Weights of a small mixture-of-experts language model, trained from scratch on English Wikipedia.
Size: 13 layers, width 192, vocabulary 4096, 42.1M parameters.
Below are experts of layer 6 (counted from 0) of a mixture-of-experts language model. Rows are named router (the router's row for the expert), up (a neuron's input weights, with its number) and show model dimensions 0-191. Each number is 200 + 30 x the weight over its row's rms, rounded and kept within 0 to 999.
Before each expert's rows: a language model's description of what the expert responds to. This comes from a sample of Wikipedia text that the model never trained on.

# expert 11
Description: Table and list structure. Line breaks ending table header rows, pipe separators, colons after list labels, and credit words like Written by, Succeeded, Released.
router,199,196,171,163,188,197,191,200,232,194,232,220,190,222,120,189,230,194,193,171,154,191,209,191,197,135,218,216,201,201,188,155,236,213,170,182,183,193,228,242,190,278,206,263,198,219,211,199,180,193,242,195,229,184,210,224,250,176,214,255,168,242,200,199,213,231,219,176,257,135,180,181,190,165,181,249,180,141,203,247,217,186,249,197,211,191,189,192,187,211,216,206,257,220,165,250,283,232,165,154,179,255,169,174,220,207,195,213,171,150,238,220,195,214,220,188,266,123,173,189,171,149,250,193,209,191,234,223,207,205,237,142,205,218,237,216,191,196,165,146,208,234,196,204,180,151,181,214,175,170,187,195,197,184,233,194,183,200,205,183,192,203,231,236,165,188,163,198,207,188,205,175,196,281,184,209,165,184,182,144,227,134,216,227,189,219,183,194,247,184,210,194
up1,225,223,243,174,187,192,216,151,165,192,229,193,134,225,175,257,142,253,174,195,250,196,219,245,188,175,241,177,195,207,234,228,219,216,196,231,179,139,209,186,230,212,239,237,208,214,190,156,215,240,228,198,207,191,223,170,180,178,205,191,193,247,195,209,195,195,218,150,185,192,247,228,245,199,199,107,158,174,235,191,194,212,146,178,156,148,214,224,199,200,206,204,258,214,187,208,177,139,184,234,173,186,139,256,187,245,236,180,181,240,207,204,182,152,158,196,171,175,214,246,236,175,216,215,232,229,228,189,171,224,241,206,243,242,247,189,175,176,218,204,191,199,176,177,196,192,179,208,203,177,172,186,256,150,227,170,157,238,219,218,162,213,156,182,186,177,210,208,202,267,229,172,181,210,190,160,202,258,173,148,209,157,192,262,178,186,187,207,210,193,222,204
up2,181,194,272,198,238,164,149,210,195,209,187,241,217,179,217,219,180,219,254,189,242,199,221,206,171,162,259,179,161,236,212,188,211,177,139,136,189,232,243,144,169,186,207,129,180,215,219,215,229,250,210,176,174,226,200,198,201,222,176,202,202,248,194,198,263,176,192,233,214,183,202,188,238,189,217,252,200,200,210,225,227,179,221,179,204,181,175,155,247,226,250,223,208,196,244,255,174,167,190,212,217,203,222,194,148,191,201,170,226,251,182,225,197,193,235,195,200,183,172,166,163,167,243,217,228,197,194,215,194,176,229,205,249,238,194,172,256,164,152,181,214,173,201,211,146,191,178,194,153,222,152,200,145,244,175,233,227,199,185,165,226,162,191,212,214,219,143,120,192,189,211,158,241,165,202,173,215,228,231,163,216,197,146,258,181,182,201,217,220,182,259,194
up3,203,184,182,211,184,154,243,162,173,230,188,236,145,218,148,232,181,189,152,171,173,200,205,171,184,161,153,242,199,203,169,231,206,222,179,193,217,192,189,126,177,264,185,206,174,225,207,232,224,211,204,203,227,207,201,232,189,206,186,145,174,230,174,239,233,174,169,199,204,269,233,189,216,225,205,216,258,250,200,211,196,182,206,169,143,192,175,203,247,236,186,174,168,153,246,198,193,157,203,166,191,182,214,205,242,198,241,187,206,192,186,247,158,148,250,209,268,171,211,236,202,174,260,157,205,213,121,197,159,154,247,199,227,155,239,193,234,183,224,220,222,185,240,244,181,196,216,190,195,217,187,213,203,232,218,178,184,224,221,183,234,225,211,196,190,234,245,167,248,149,238,197,203,227,214,161,190,143,211,199,263,235,187,186,159,232,188,220,227,188,209,153
up4,228,216,199,243,204,214,184,219,215,198,137,181,192,170,220,179,201,181,204,165,194,212,206,218,199,187,237,222,209,177,232,261,212,249,188,176,206,205,171,176,188,210,162,234,233,119,166,147,191,203,169,229,192,215,202,201,221,214,246,138,181,253,206,210,185,232,230,208,184,149,191,184,232,174,190,187,191,224,218,192,218,133,207,222,190,152,272,191,211,183,158,188,231,153,207,225,246,178,220,206,198,159,170,215,172,156,214,191,179,231,233,156,182,209,179,178,188,193,225,228,217,218,200,188,235,165,201,237,173,244,223,230,131,168,144,228,234,150,175,232,240,236,185,169,140,183,151,200,188,207,196,194,184,214,150,236,143,229,258,187,195,213,222,208,190,270,192,225,136,182,186,164,222,209,159,211,209,247,264,164,227,205,184,195,182,273,160,166,204,212,202,195
up5,213,185,204,185,182,240,188,193,187,184,180,214,159,211,161,178,227,204,208,196,228,210,197,207,213,209,173,176,204,168,197,120,248,241,187,179,190,213,190,228,238,254,153,220,172,232,141,176,222,165,145,224,215,178,173,209,215,205,228,160,171,219,178,186,237,221,207,149,223,106,224,149,201,203,213,230,187,170,203,174,230,204,230,217,197,180,163,151,214,200,165,254,188,183,224,190,200,207,187,253,174,224,168,117,224,189,130,224,185,201,203,199,230,214,235,233,207,190,216,197,253,241,192,215,211,196,250,225,174,209,186,206,248,201,244,233,190,249,202,136,195,262,203,184,173,195,180,211,196,199,183,218,274,141,188,163,164,178,252,151,182,203,228,250,200,216,140,189,213,181,183,197,211,257,221,214,163,205,193,219,199,218,193,215,186,189,248,161,115,200,206,186
up6,145,234,208,236,199,159,181,234,206,186,196,225,200,208,192,114,203,227,193,134,103,205,187,162,217,173,240,229,184,221,220,227,187,238,170,194,254,191,210,208,190,197,230,275,213,246,200,203,181,186,224,153,165,232,227,195,239,198,264,218,198,221,167,211,196,169,157,190,194,159,202,224,225,199,190,195,196,217,153,210,221,180,198,213,145,152,182,216,189,232,225,166,211,189,181,187,206,201,200,199,183,174,166,178,202,245,211,193,222,226,265,236,173,205,204,198,234,144,206,179,135,182,225,187,197,212,226,182,172,208,207,182,170,146,170,213,196,219,155,148,168,224,278,241,183,215,105,206,188,227,199,250,217,159,224,230,204,218,208,193,218,149,201,232,203,198,197,259,196,227,225,186,247,168,192,209,178,203,205,226,194,258,261,203,218,169,169,218,179,224,173,184
up7,145,178,167,205,178,223,176,194,213,238,169,238,253,161,206,176,199,208,234,136,242,215,216,198,218,157,215,179,226,206,215,203,191,190,231,227,204,173,156,189,245,208,184,239,302,199,190,169,217,279,199,208,163,173,215,188,201,180,182,168,234,207,229,248,206,172,178,203,212,174,224,228,173,170,187,228,210,209,192,211,249,155,194,196,194,201,197,199,268,191,161,211,178,231,256,222,196,200,216,175,229,198,223,163,224,164,226,212,160,206,211,213,185,153,254,159,203,183,200,166,202,177,233,156,236,200,208,190,195,164,149,179,243,231,183,228,181,219,196,159,165,204,125,179,170,186,166,193,156,267,195,265,210,163,243,217,162,193,205,182,202,167,154,153,222,230,169,148,207,194,216,128,232,235,192,175,205,189,239,238,205,201,223,192,202,163,255,203,225,192,221,149
up8,184,195,173,181,201,160,231,220,192,178,204,206,269,237,189,226,199,227,212,142,187,164,243,146,250,159,186,232,240,221,187,217,177,194,178,169,185,202,201,160,208,208,182,217,199,235,199,224,253,244,226,238,198,240,264,173,220,244,188,194,207,202,212,228,211,236,191,213,160,220,173,220,186,157,181,196,173,200,197,222,198,226,165,198,192,210,191,207,226,195,219,208,238,230,168,234,280,145,265,213,231,184,215,260,227,212,165,168,226,193,248,148,199,203,162,192,188,199,187,173,175,203,238,226,211,199,223,253,152,163,218,163,162,202,184,208,143,178,199,194,201,205,172,140,260,165,236,200,174,226,171,141,160,186,237,187,174,153,215,186,193,150,139,227,191,223,198,196,191,184,172,209,134,227,251,180,168,221,218,248,242,213,221,185,143,226,160,169,241,172,197,210
up9,196,189,207,216,239,250,270,195,168,191,174,238,228,208,209,205,168,185,223,212,246,206,215,226,218,205,215,192,244,184,187,194,263,242,183,171,151,201,176,176,217,187,218,184,222,227,176,116,228,173,216,162,227,181,174,208,228,195,238,241,203,165,145,169,182,268,244,209,208,144,178,211,180,177,226,221,154,226,197,177,221,184,208,143,168,163,177,252,148,193,245,171,200,184,190,187,212,216,229,176,243,158,185,240,207,239,201,217,227,191,166,217,239,201,178,187,203,182,228,279,177,209,218,222,204,173,194,214,168,206,172,180,236,146,214,171,171,186,180,195,167,271,169,177,206,194,212,229,231,213,238,198,200,165,176,148,264,229,256,175,218,211,150,191,225,223,238,173,188,207,146,179,217,146,200,176,175,213,130,170,194,185,215,222,185,229,183,217,152,178,214,248
up10,212,135,195,229,143,203,206,247,206,193,193,192,165,113,193,120,190,161,236,219,199,216,155,230,179,221,195,175,269,174,213,153,216,172,221,212,131,215,188,246,156,188,184,168,177,135,164,188,217,183,172,244,216,229,227,225,200,189,215,212,235,198,231,197,188,198,214,168,210,177,181,245,235,195,142,244,177,175,175,244,249,178,201,221,191,201,157,224,218,184,178,188,253,181,244,200,198,158,252,191,221,252,171,192,178,228,265,227,197,164,162,160,189,218,202,238,196,168,203,236,177,194,166,184,150,162,203,229,153,192,201,183,149,235,204,161,215,200,194,228,157,174,180,153,177,218,237,196,203,147,196,208,163,193,180,229,148,224,224,216,205,207,250,215,198,232,219,179,220,218,179,182,232,237,220,236,233,241,211,163,205,198,220,204,243,236,187,206,206,252,187,215
up11,152,215,206,169,192,228,252,176,182,196,245,198,202,258,234,171,208,238,212,210,210,172,181,192,208,193,249,239,187,152,199,193,181,226,176,157,210,195,200,233,264,184,181,159,217,186,240,254,190,171,217,203,221,200,186,200,243,236,187,192,201,202,215,174,195,145,179,172,227,203,150,203,150,212,245,172,183,190,172,144,230,168,223,185,221,177,167,244,220,220,206,232,251,171,275,236,197,260,227,189,186,180,145,207,218,191,176,190,210,222,165,215,190,195,190,223,198,203,199,185,242,179,206,150,196,202,190,208,195,186,224,190,214,208,213,168,217,209,224,194,149,201,129,104,150,237,185,174,199,203,251,187,189,143,189,199,139,143,221,198,224,238,183,235,173,232,229,173,173,165,223,242,211,241,194,225,202,189,145,187,273,189,153,214,235,263,245,214,183,212,193,173

# expert 58
Description: Coordinating conjunctions. The words and, or, but and their comma forms joining list items or clauses, e.g. health and family planning, Life and career.
router,226,190,223,163,239,193,214,175,209,216,183,196,163,274,155,193,210,255,220,246,188,164,212,191,188,185,243,192,193,233,148,170,263,199,209,199,205,152,239,241,153,220,189,199,196,207,251,246,216,201,230,194,203,166,191,207,184,226,177,258,160,189,211,183,240,163,271,189,275,197,194,180,205,182,156,230,202,146,184,211,224,184,252,246,184,167,150,264,200,236,229,184,219,204,164,269,184,231,176,173,203,240,183,162,182,196,236,196,222,140,269,230,236,204,208,174,230,186,178,216,208,167,223,161,179,222,214,191,212,208,186,187,206,214,199,191,200,209,181,204,196,238,180,197,178,157,178,214,210,158,189,172,204,162,201,205,164,182,210,125,162,240,210,200,151,191,137,214,169,210,191,186,175,209,205,233,167,196,225,138,228,150,206,236,191,185,193,206,271,225,217,240
up1,209,217,160,208,155,186,224,164,240,191,224,209,189,225,201,218,194,220,220,195,140,226,220,172,172,258,211,220,237,229,175,184,183,267,171,261,170,221,170,190,183,247,221,204,176,180,258,258,181,207,200,224,159,190,229,196,231,182,115,142,186,224,187,235,219,175,201,201,229,172,188,186,163,142,212,200,185,206,289,218,217,195,166,192,212,187,246,218,203,196,118,162,220,186,204,220,170,249,187,196,224,204,227,166,200,196,237,167,192,217,225,214,223,201,208,189,166,221,173,141,185,162,221,236,205,201,221,198,162,193,196,228,239,200,200,208,168,183,171,215,212,157,199,191,176,205,224,163,192,267,162,167,192,178,211,196,181,153,155,218,218,216,175,191,207,197,277,198,106,156,162,170,178,199,183,180,176,176,220,211,212,290,208,183,216,211,170,181,175,186,227,171
up2,198,220,207,172,173,229,165,221,233,174,238,198,143,172,195,236,164,252,161,220,223,221,239,164,190,242,263,161,224,229,208,231,201,208,204,141,203,140,168,237,197,183,247,189,193,195,214,216,180,213,220,195,210,120,236,267,165,171,188,169,229,226,215,216,204,246,183,130,214,208,220,217,238,192,184,202,265,197,244,220,196,217,203,271,243,187,215,179,214,197,169,221,173,205,217,175,191,174,227,185,176,220,265,206,162,221,255,152,213,201,183,199,236,209,223,201,182,193,260,209,241,221,182,183,237,204,211,209,187,215,216,138,183,230,226,171,164,165,236,220,190,197,177,210,191,224,155,150,215,248,165,189,205,211,209,188,139,223,190,174,170,184,250,190,141,203,160,206,189,205,191,167,191,256,134,197,162,153,155,187,199,184,220,177,185,232,184,221,165,165,213,220
up3,201,227,165,188,170,221,237,213,257,209,121,200,206,158,229,164,197,205,207,151,225,151,206,243,213,196,216,156,203,205,227,204,190,220,186,250,170,182,159,213,202,143,209,211,239,157,218,171,196,180,212,226,254,185,174,162,221,187,188,183,231,231,128,225,216,145,206,153,188,195,218,224,258,241,213,166,193,217,247,236,234,155,167,189,231,178,183,219,183,176,170,204,224,187,181,183,232,137,211,220,192,172,167,222,211,173,184,184,219,205,215,171,230,196,274,172,195,178,237,168,149,198,231,182,201,232,191,220,140,152,164,237,187,207,218,170,220,206,221,173,238,199,211,195,225,185,188,190,189,241,128,228,159,172,186,131,147,226,171,209,219,241,199,211,224,190,244,231,185,187,264,201,208,207,194,228,213,248,203,201,135,193,182,219,227,226,201,202,266,257,205,198
up4,197,155,195,276,235,124,207,216,218,208,213,189,243,198,261,211,185,205,191,188,220,230,163,173,220,144,157,218,230,205,235,206,211,113,204,224,218,213,179,182,247,199,186,132,217,216,236,207,207,260,238,201,196,173,230,203,189,219,202,158,210,234,167,168,260,229,195,215,180,249,214,201,215,218,195,203,184,183,141,224,176,222,215,132,228,225,213,198,215,159,253,172,170,238,248,151,216,139,192,198,220,191,219,204,192,176,190,221,190,201,222,228,272,178,207,173,163,176,192,220,210,181,225,224,210,175,167,225,200,162,212,177,239,188,217,189,116,220,181,145,168,165,159,195,198,193,224,222,217,202,226,162,165,241,181,180,232,219,210,179,175,228,191,177,212,223,224,139,177,205,236,239,176,190,205,238,181,244,196,241,153,192,160,168,198,178,201,176,200,160,152,230
up5,240,197,169,272,224,202,215,228,220,179,180,222,193,204,193,187,218,185,219,229,195,202,180,195,169,209,199,200,175,191,186,133,211,234,180,220,188,157,188,234,94,227,201,171,204,183,182,154,213,155,232,197,166,199,194,203,228,208,221,177,189,124,192,212,209,197,205,117,209,175,195,135,195,182,220,186,173,171,223,218,199,165,218,182,170,193,234,250,253,255,182,197,178,208,233,183,231,195,238,198,267,216,196,257,169,162,220,149,203,217,179,148,200,230,225,198,169,213,166,208,234,206,217,243,254,215,225,236,226,208,119,232,244,184,212,178,154,165,258,191,161,199,191,223,169,197,208,200,185,213,246,162,162,233,161,244,210,144,206,233,211,220,209,127,205,213,237,229,222,193,223,178,207,226,227,197,192,178,226,216,218,153,227,221,221,205,219,206,207,239,148,230
up6,182,209,234,201,178,227,161,209,171,185,179,195,183,183,250,262,165,211,199,155,215,206,194,156,166,205,231,232,213,208,180,219,222,230,181,211,245,182,199,182,134,214,185,191,225,208,191,192,146,195,229,189,266,226,219,202,177,210,207,187,115,216,283,181,225,131,166,169,148,220,205,175,188,245,249,164,205,180,252,219,218,225,192,188,241,171,168,184,208,159,204,228,143,207,198,199,110,202,217,237,186,188,192,155,153,181,209,189,213,208,176,183,164,259,223,219,250,217,217,236,191,191,226,157,257,217,206,222,208,168,193,240,222,219,238,202,135,177,228,140,166,190,147,183,222,191,214,153,158,177,203,182,257,185,215,210,180,186,205,193,206,197,186,151,190,134,197,212,207,206,251,186,205,168,195,230,182,197,229,231,178,209,213,192,228,164,200,253,234,189,228,212
up7,202,223,175,146,255,201,198,179,174,239,171,213,176,221,264,207,205,215,239,190,190,198,213,219,176,219,189,189,187,210,214,247,199,194,203,271,164,200,169,213,224,194,171,195,226,203,203,221,174,239,174,146,192,241,250,166,234,169,221,193,220,227,214,191,213,273,119,225,204,186,235,191,267,139,141,201,198,167,202,160,185,188,168,182,248,178,216,254,197,117,186,184,223,145,182,196,221,211,201,219,234,205,200,216,230,194,202,211,179,236,216,191,201,222,205,182,171,254,205,176,196,159,175,225,210,181,230,228,165,209,192,211,180,203,191,211,219,183,201,261,232,177,220,206,216,176,213,241,162,229,167,141,100,214,235,191,181,188,185,210,173,179,245,227,191,226,242,206,153,146,162,235,159,205,221,182,138,199,225,203,213,169,186,232,156,190,221,242,166,179,224,168
up8,142,254,228,177,210,172,149,128,273,194,230,185,205,194,215,153,207,184,174,212,183,218,219,131,157,136,190,201,154,260,198,177,168,186,188,159,201,178,237,279,165,203,210,208,208,151,243,154,213,196,221,195,262,185,196,148,213,196,200,183,202,209,176,210,189,222,177,159,177,180,199,197,171,185,246,200,195,230,220,254,236,185,248,256,189,178,136,217,216,207,203,182,162,214,195,189,216,275,223,198,201,222,166,209,239,214,175,173,224,201,158,199,188,200,215,230,200,177,186,248,199,213,222,193,223,251,179,159,201,154,234,217,217,189,243,213,194,147,195,217,211,148,196,211,269,193,180,155,174,174,198,256,181,233,211,204,205,196,206,222,185,215,168,225,233,167,193,198,197,213,180,223,179,247,237,193,199,150,202,228,270,207,157,165,174,172,197,210,166,223,169,169
up9,199,177,196,215,270,242,210,221,193,178,269,217,188,203,168,235,164,206,192,245,198,234,195,164,202,168,218,210,198,182,208,269,149,215,154,161,249,203,174,202,252,184,223,158,211,172,188,162,153,240,230,197,197,209,174,194,213,208,213,191,213,215,246,239,243,201,240,245,216,200,125,194,192,222,184,185,198,220,257,154,243,180,191,169,160,181,210,214,186,222,205,203,221,218,140,200,172,164,128,201,206,170,196,155,225,176,213,197,203,196,167,220,171,144,210,193,247,140,149,181,181,189,212,204,225,199,192,243,180,223,260,188,203,191,188,177,227,155,119,177,233,196,148,233,184,215,197,208,184,228,235,222,178,235,184,210,185,185,213,252,196,183,191,158,214,192,237,173,184,240,168,224,261,186,227,180,187,211,194,225,249,236,214,213,175,182,249,221,121,191,179,159
up10,219,194,195,178,163,200,187,240,161,219,198,246,242,250,216,201,183,204,221,165,154,174,207,169,237,216,162,235,215,194,230,153,202,203,207,204,218,212,222,209,209,185,252,226,217,188,226,231,193,157,133,183,235,176,192,165,220,211,179,191,182,230,199,214,177,220,171,174,186,216,276,235,157,206,194,231,220,235,199,194,137,183,168,164,190,94,166,239,207,204,199,170,240,185,168,185,201,207,165,154,142,247,167,224,229,206,220,216,200,206,161,166,196,259,206,258,250,166,142,182,209,193,216,183,231,204,220,240,253,257,241,214,156,192,243,172,213,245,206,223,191,213,237,211,154,199,171,220,167,193,244,234,168,187,185,209,216,179,214,221,177,222,213,197,245,161,145,209,230,198,160,184,189,227,183,185,130,238,155,223,224,148,196,210,193,221,204,206,171,210,173,244
up11,192,177,255,166,228,250,240,250,192,194,181,200,185,236,212,170,171,228,158,239,147,180,214,188,233,242,241,149,188,125,157,226,198,233,200,173,190,219,170,222,253,197,211,242,200,221,208,221,205,189,229,181,167,178,224,192,198,257,230,208,190,226,244,165,159,191,208,210,182,180,226,199,230,201,205,261,267,247,236,216,201,210,184,201,166,211,190,176,216,241,160,222,173,165,204,230,215,154,205,211,197,237,211,175,230,210,171,167,214,153,200,183,148,159,205,244,214,249,215,226,215,198,160,150,236,165,203,174,160,244,211,199,175,161,252,221,228,127,199,234,196,204,175,178,199,203,179,255,203,210,224,229,179,176,241,209,172,212,238,163,264,192,200,242,202,186,173,239,184,225,154,180,230,237,218,182,192,185,154,250,191,208,196,150,168,154,179,212,173,189,254,226

# expert 62
Description: Taxon endings, line ends. Final letters of Latin taxon names in classification lists, like Cottoide-i and Caenogastropod-a, plus sentence-final periods and table dividers.
router,214,202,190,169,188,163,213,152,254,213,221,191,176,214,167,240,205,218,199,176,150,149,162,187,197,171,203,188,198,194,160,194,226,179,172,172,214,172,231,225,219,228,161,185,202,212,222,166,199,196,196,213,221,189,195,181,202,214,191,197,141,285,239,228,228,188,277,149,224,180,215,231,164,197,210,182,179,183,218,203,196,192,225,171,159,198,167,228,235,258,205,198,215,205,161,253,207,228,153,194,209,220,218,113,200,184,230,246,250,210,209,198,201,174,226,161,216,193,145,188,161,215,263,170,222,225,226,206,224,262,231,175,202,234,243,180,205,218,191,133,228,214,175,233,220,172,126,174,238,179,201,201,207,165,201,240,118,167,226,196,215,222,198,234,166,166,193,228,175,202,270,189,170,258,201,185,208,172,155,189,205,192,209,235,197,179,201,267,240,176,216,189
up2,228,243,238,240,233,177,269,242,191,217,218,238,155,188,301,233,140,191,211,244,185,138,194,214,235,180,114,187,156,230,176,201,202,246,158,212,177,223,218,215,204,194,238,183,207,176,188,176,213,229,200,217,237,194,211,199,172,242,194,209,218,202,203,179,145,169,205,179,173,219,194,172,232,219,181,245,179,173,211,169,161,233,198,205,176,170,261,259,236,219,209,158,222,225,164,183,150,232,202,159,169,159,207,150,169,181,204,202,192,245,163,171,193,198,230,151,205,146,208,203,170,177,205,190,252,221,152,162,216,234,161,228,162,189,192,187,246,241,239,210,179,210,174,187,147,205,191,238,194,223,165,207,206,213,203,213,182,207,224,228,167,223,196,205,239,196,214,199,169,172,140,203,172,210,240,231,192,175,212,169,236,224,194,182,185,190,178,188,203,197,122,167
up3,220,235,171,194,217,232,210,159,229,185,236,140,158,298,178,211,188,198,197,156,110,222,229,223,197,185,200,196,217,243,252,232,199,230,218,222,182,155,211,184,230,199,166,219,219,226,159,250,191,160,212,222,238,212,167,209,201,204,213,160,223,141,221,205,216,233,291,166,225,229,192,202,155,231,216,189,212,180,194,166,207,219,234,213,224,179,185,171,211,202,180,227,193,217,172,198,156,198,149,251,217,234,196,254,208,185,233,157,236,194,246,234,221,172,164,218,231,157,166,228,137,165,221,190,215,209,201,148,172,202,171,176,199,208,182,112,177,184,209,230,175,193,206,183,209,213,165,167,160,214,188,195,156,235,221,207,179,173,248,198,217,261,197,154,248,187,221,217,216,183,179,175,247,234,241,220,174,181,206,231,235,211,169,165,173,216,207,215,213,205,197,185
up4,189,207,204,221,194,254,186,203,213,231,196,208,207,200,189,226,225,223,151,180,161,170,188,179,204,177,210,178,165,198,264,174,217,231,247,182,228,221,199,209,186,182,160,187,236,198,238,213,235,144,239,243,163,143,186,205,210,202,210,228,241,223,256,225,202,243,201,140,213,190,181,211,199,167,219,236,181,198,243,149,194,189,255,153,156,232,184,254,211,173,148,211,230,171,204,202,198,164,198,203,247,213,197,198,176,198,191,210,201,178,208,153,184,163,203,194,259,191,166,164,191,217,194,140,222,198,210,253,193,172,201,205,203,221,230,234,283,297,196,267,141,197,158,213,161,190,156,213,201,172,175,178,187,205,213,217,193,162,203,248,189,221,242,239,181,215,207,185,161,179,234,220,147,184,174,205,180,159,171,185,155,117,159,215,196,225,230,167,227,185,223,217
up5,251,175,191,275,171,195,191,178,220,214,233,251,163,214,164,209,206,168,181,155,144,255,168,210,250,158,138,221,206,231,215,177,227,216,158,205,198,128,216,178,204,218,216,183,226,199,224,205,211,218,177,240,226,222,188,244,225,158,188,182,164,210,202,178,165,200,177,225,198,202,183,125,239,190,217,207,213,168,183,276,229,252,184,166,182,194,204,292,186,149,178,212,207,252,240,214,245,192,209,208,206,236,121,207,167,178,217,206,218,170,143,167,196,200,198,182,229,219,211,168,241,165,248,174,226,235,193,171,233,207,184,170,231,208,206,189,229,236,184,180,200,212,158,146,224,201,250,250,199,186,263,167,177,201,225,179,218,225,143,211,237,170,201,200,194,208,196,179,203,180,226,177,147,212,202,227,161,180,221,173,214,151,186,222,219,196,213,194,205,154,199,207
up6,252,179,200,230,245,137,176,235,178,233,231,205,200,211,198,175,201,138,181,194,237,212,121,166,166,228,168,211,178,193,216,246,214,176,176,160,170,228,224,172,211,275,134,204,202,202,249,117,224,170,194,202,132,236,215,241,210,168,207,169,221,225,184,209,208,222,266,169,211,172,243,188,201,183,198,226,258,167,260,212,253,197,181,189,196,224,246,222,216,224,192,180,215,181,209,206,180,243,181,200,241,200,172,200,231,172,182,172,134,130,233,125,151,189,206,185,191,151,207,232,215,221,219,241,164,192,236,223,191,267,154,194,196,196,190,196,177,205,175,173,182,229,219,235,194,189,197,201,155,191,164,195,179,192,192,229,208,238,220,198,217,183,170,204,192,239,215,192,186,257,219,176,199,193,167,239,174,209,188,242,176,205,183,194,146,219,216,218,216,170,209,225
up7,255,195,183,141,269,198,221,209,166,185,207,189,209,223,204,219,228,229,187,201,213,233,198,207,118,190,175,236,193,275,221,129,224,163,223,204,226,168,161,172,222,208,200,163,146,220,192,237,222,220,212,138,254,179,160,183,197,214,170,201,159,278,196,149,216,146,177,182,198,193,177,160,228,193,158,189,164,203,201,201,202,258,174,170,216,205,181,184,206,228,229,197,158,209,198,217,205,236,228,204,265,209,236,158,155,205,241,213,207,224,169,215,247,208,220,174,208,192,147,247,203,197,156,215,174,200,198,160,159,209,213,213,230,155,223,216,178,207,163,187,246,158,141,171,155,216,239,194,175,175,186,219,180,189,227,204,163,176,201,215,154,203,226,197,235,169,202,166,163,194,201,209,202,210,221,184,171,168,243,223,193,241,209,217,222,239,233,220,127,217,249,186
up8,238,206,157,180,224,188,248,222,207,169,211,164,147,183,209,205,215,247,218,179,219,174,201,209,201,222,203,231,240,171,170,177,190,126,158,177,203,182,210,162,237,220,209,205,211,226,186,169,156,241,234,212,239,191,223,178,168,229,220,174,189,184,172,200,228,199,198,219,222,179,233,221,182,205,160,190,223,229,209,176,164,161,195,213,224,177,179,174,161,160,232,230,188,202,143,237,213,185,151,225,257,176,183,196,249,175,260,225,212,221,209,204,207,140,157,162,256,225,210,198,168,183,246,235,166,217,207,180,207,167,190,171,171,173,198,205,243,215,232,180,208,173,222,219,293,241,224,126,150,235,264,208,149,240,215,182,185,218,254,186,238,141,205,221,212,210,211,182,263,176,221,220,138,190,232,183,194,177,194,258,194,214,220,173,217,205,214,202,175,156,223,151
up9,178,266,176,164,211,198,150,170,196,182,183,191,210,211,202,181,180,200,251,170,198,216,223,191,174,208,152,199,152,207,218,159,239,221,223,225,209,182,226,239,197,217,203,194,246,235,158,236,204,216,202,218,192,193,231,200,235,214,198,195,190,216,198,236,197,208,215,224,206,165,226,198,194,196,227,264,216,137,197,210,157,167,229,252,219,181,138,196,204,174,246,202,231,242,246,239,259,185,275,240,263,197,200,193,241,183,174,188,231,194,203,211,240,176,249,236,206,202,185,156,151,205,145,176,201,258,188,159,171,163,224,185,171,177,183,235,181,253,190,211,206,220,176,123,193,199,201,228,199,142,192,197,264,186,238,179,204,201,119,203,216,155,202,195,160,225,177,164,169,200,163,203,233,167,217,188,211,142,195,248,236,162,167,192,178,171,139,187,233,193,201,173
up10,189,210,189,175,203,198,247,157,224,212,215,164,186,174,260,227,155,258,215,180,176,127,192,182,233,144,174,181,195,218,156,247,197,231,173,220,205,183,173,230,214,146,202,181,164,175,216,140,196,219,159,247,211,135,241,210,206,226,235,212,208,219,256,224,207,203,188,191,175,165,230,192,212,192,194,172,158,180,234,182,177,212,203,282,155,211,287,241,221,187,226,179,178,180,184,163,182,182,203,181,148,214,176,175,239,170,132,237,190,225,210,182,245,188,191,191,178,226,207,153,189,195,212,195,198,215,210,251,250,219,255,239,177,217,206,213,192,169,168,243,219,142,223,181,180,188,157,207,191,220,154,207,241,188,243,197,187,177,203,159,201,215,174,204,181,209,225,265,198,206,234,258,195,149,206,203,207,204,233,219,181,251,212,205,147,175,180,197,203,237,187,155
up11,215,212,208,155,195,183,134,184,206,189,209,214,131,196,199,196,179,262,253,189,179,190,176,202,157,199,204,162,140,187,233,253,168,153,191,181,144,209,224,209,271,183,176,190,197,230,236,189,228,234,192,182,186,209,144,192,199,271,126,117,216,225,186,227,196,130,211,232,214,193,186,232,160,215,154,186,174,222,194,209,216,211,234,266,215,241,173,204,232,169,186,201,196,251,223,215,220,229,229,200,217,207,279,207,213,164,190,171,118,182,182,251,211,234,226,131,149,245,176,147,219,220,181,225,220,187,195,171,223,201,210,190,218,193,175,247,205,231,215,226,161,198,212,209,157,204,181,204,190,169,215,230,184,194,188,192,216,216,222,199,194,204,177,172,198,213,183,211,190,212,228,214,195,209,261,198,217,174,220,254,223,221,226,215,182,194,212,241,157,195,185,141
up12,199,197,196,222,257,182,174,211,246,180,228,193,236,206,219,189,253,210,211,217,221,198,197,243,194,171,171,174,167,205,231,168,202,241,214,201,186,260,247,187,191,193,239,185,195,195,238,210,202,222,207,175,233,241,218,208,211,189,197,177,192,149,187,189,231,213,188,195,179,230,154,181,243,202,195,225,236,166,224,237,259,164,187,225,231,236,171,209,148,196,199,176,219,226,276,202,192,220,215,217,200,262,153,156,194,198,225,206,218,195,206,224,133,218,216,180,205,183,199,229,187,205,243,183,240,175,191,162,133,191,205,160,167,195,234,234,259,223,174,177,169,227,185,186,193,181,188,185,202,124,225,215,231,214,170,136,143,204,175,181,193,177,191,253,182,258,136,139,209,215,170,236,232,142,203,153,167,186,201,153,160,197,130,209,204,233,246,186,133,180,210,173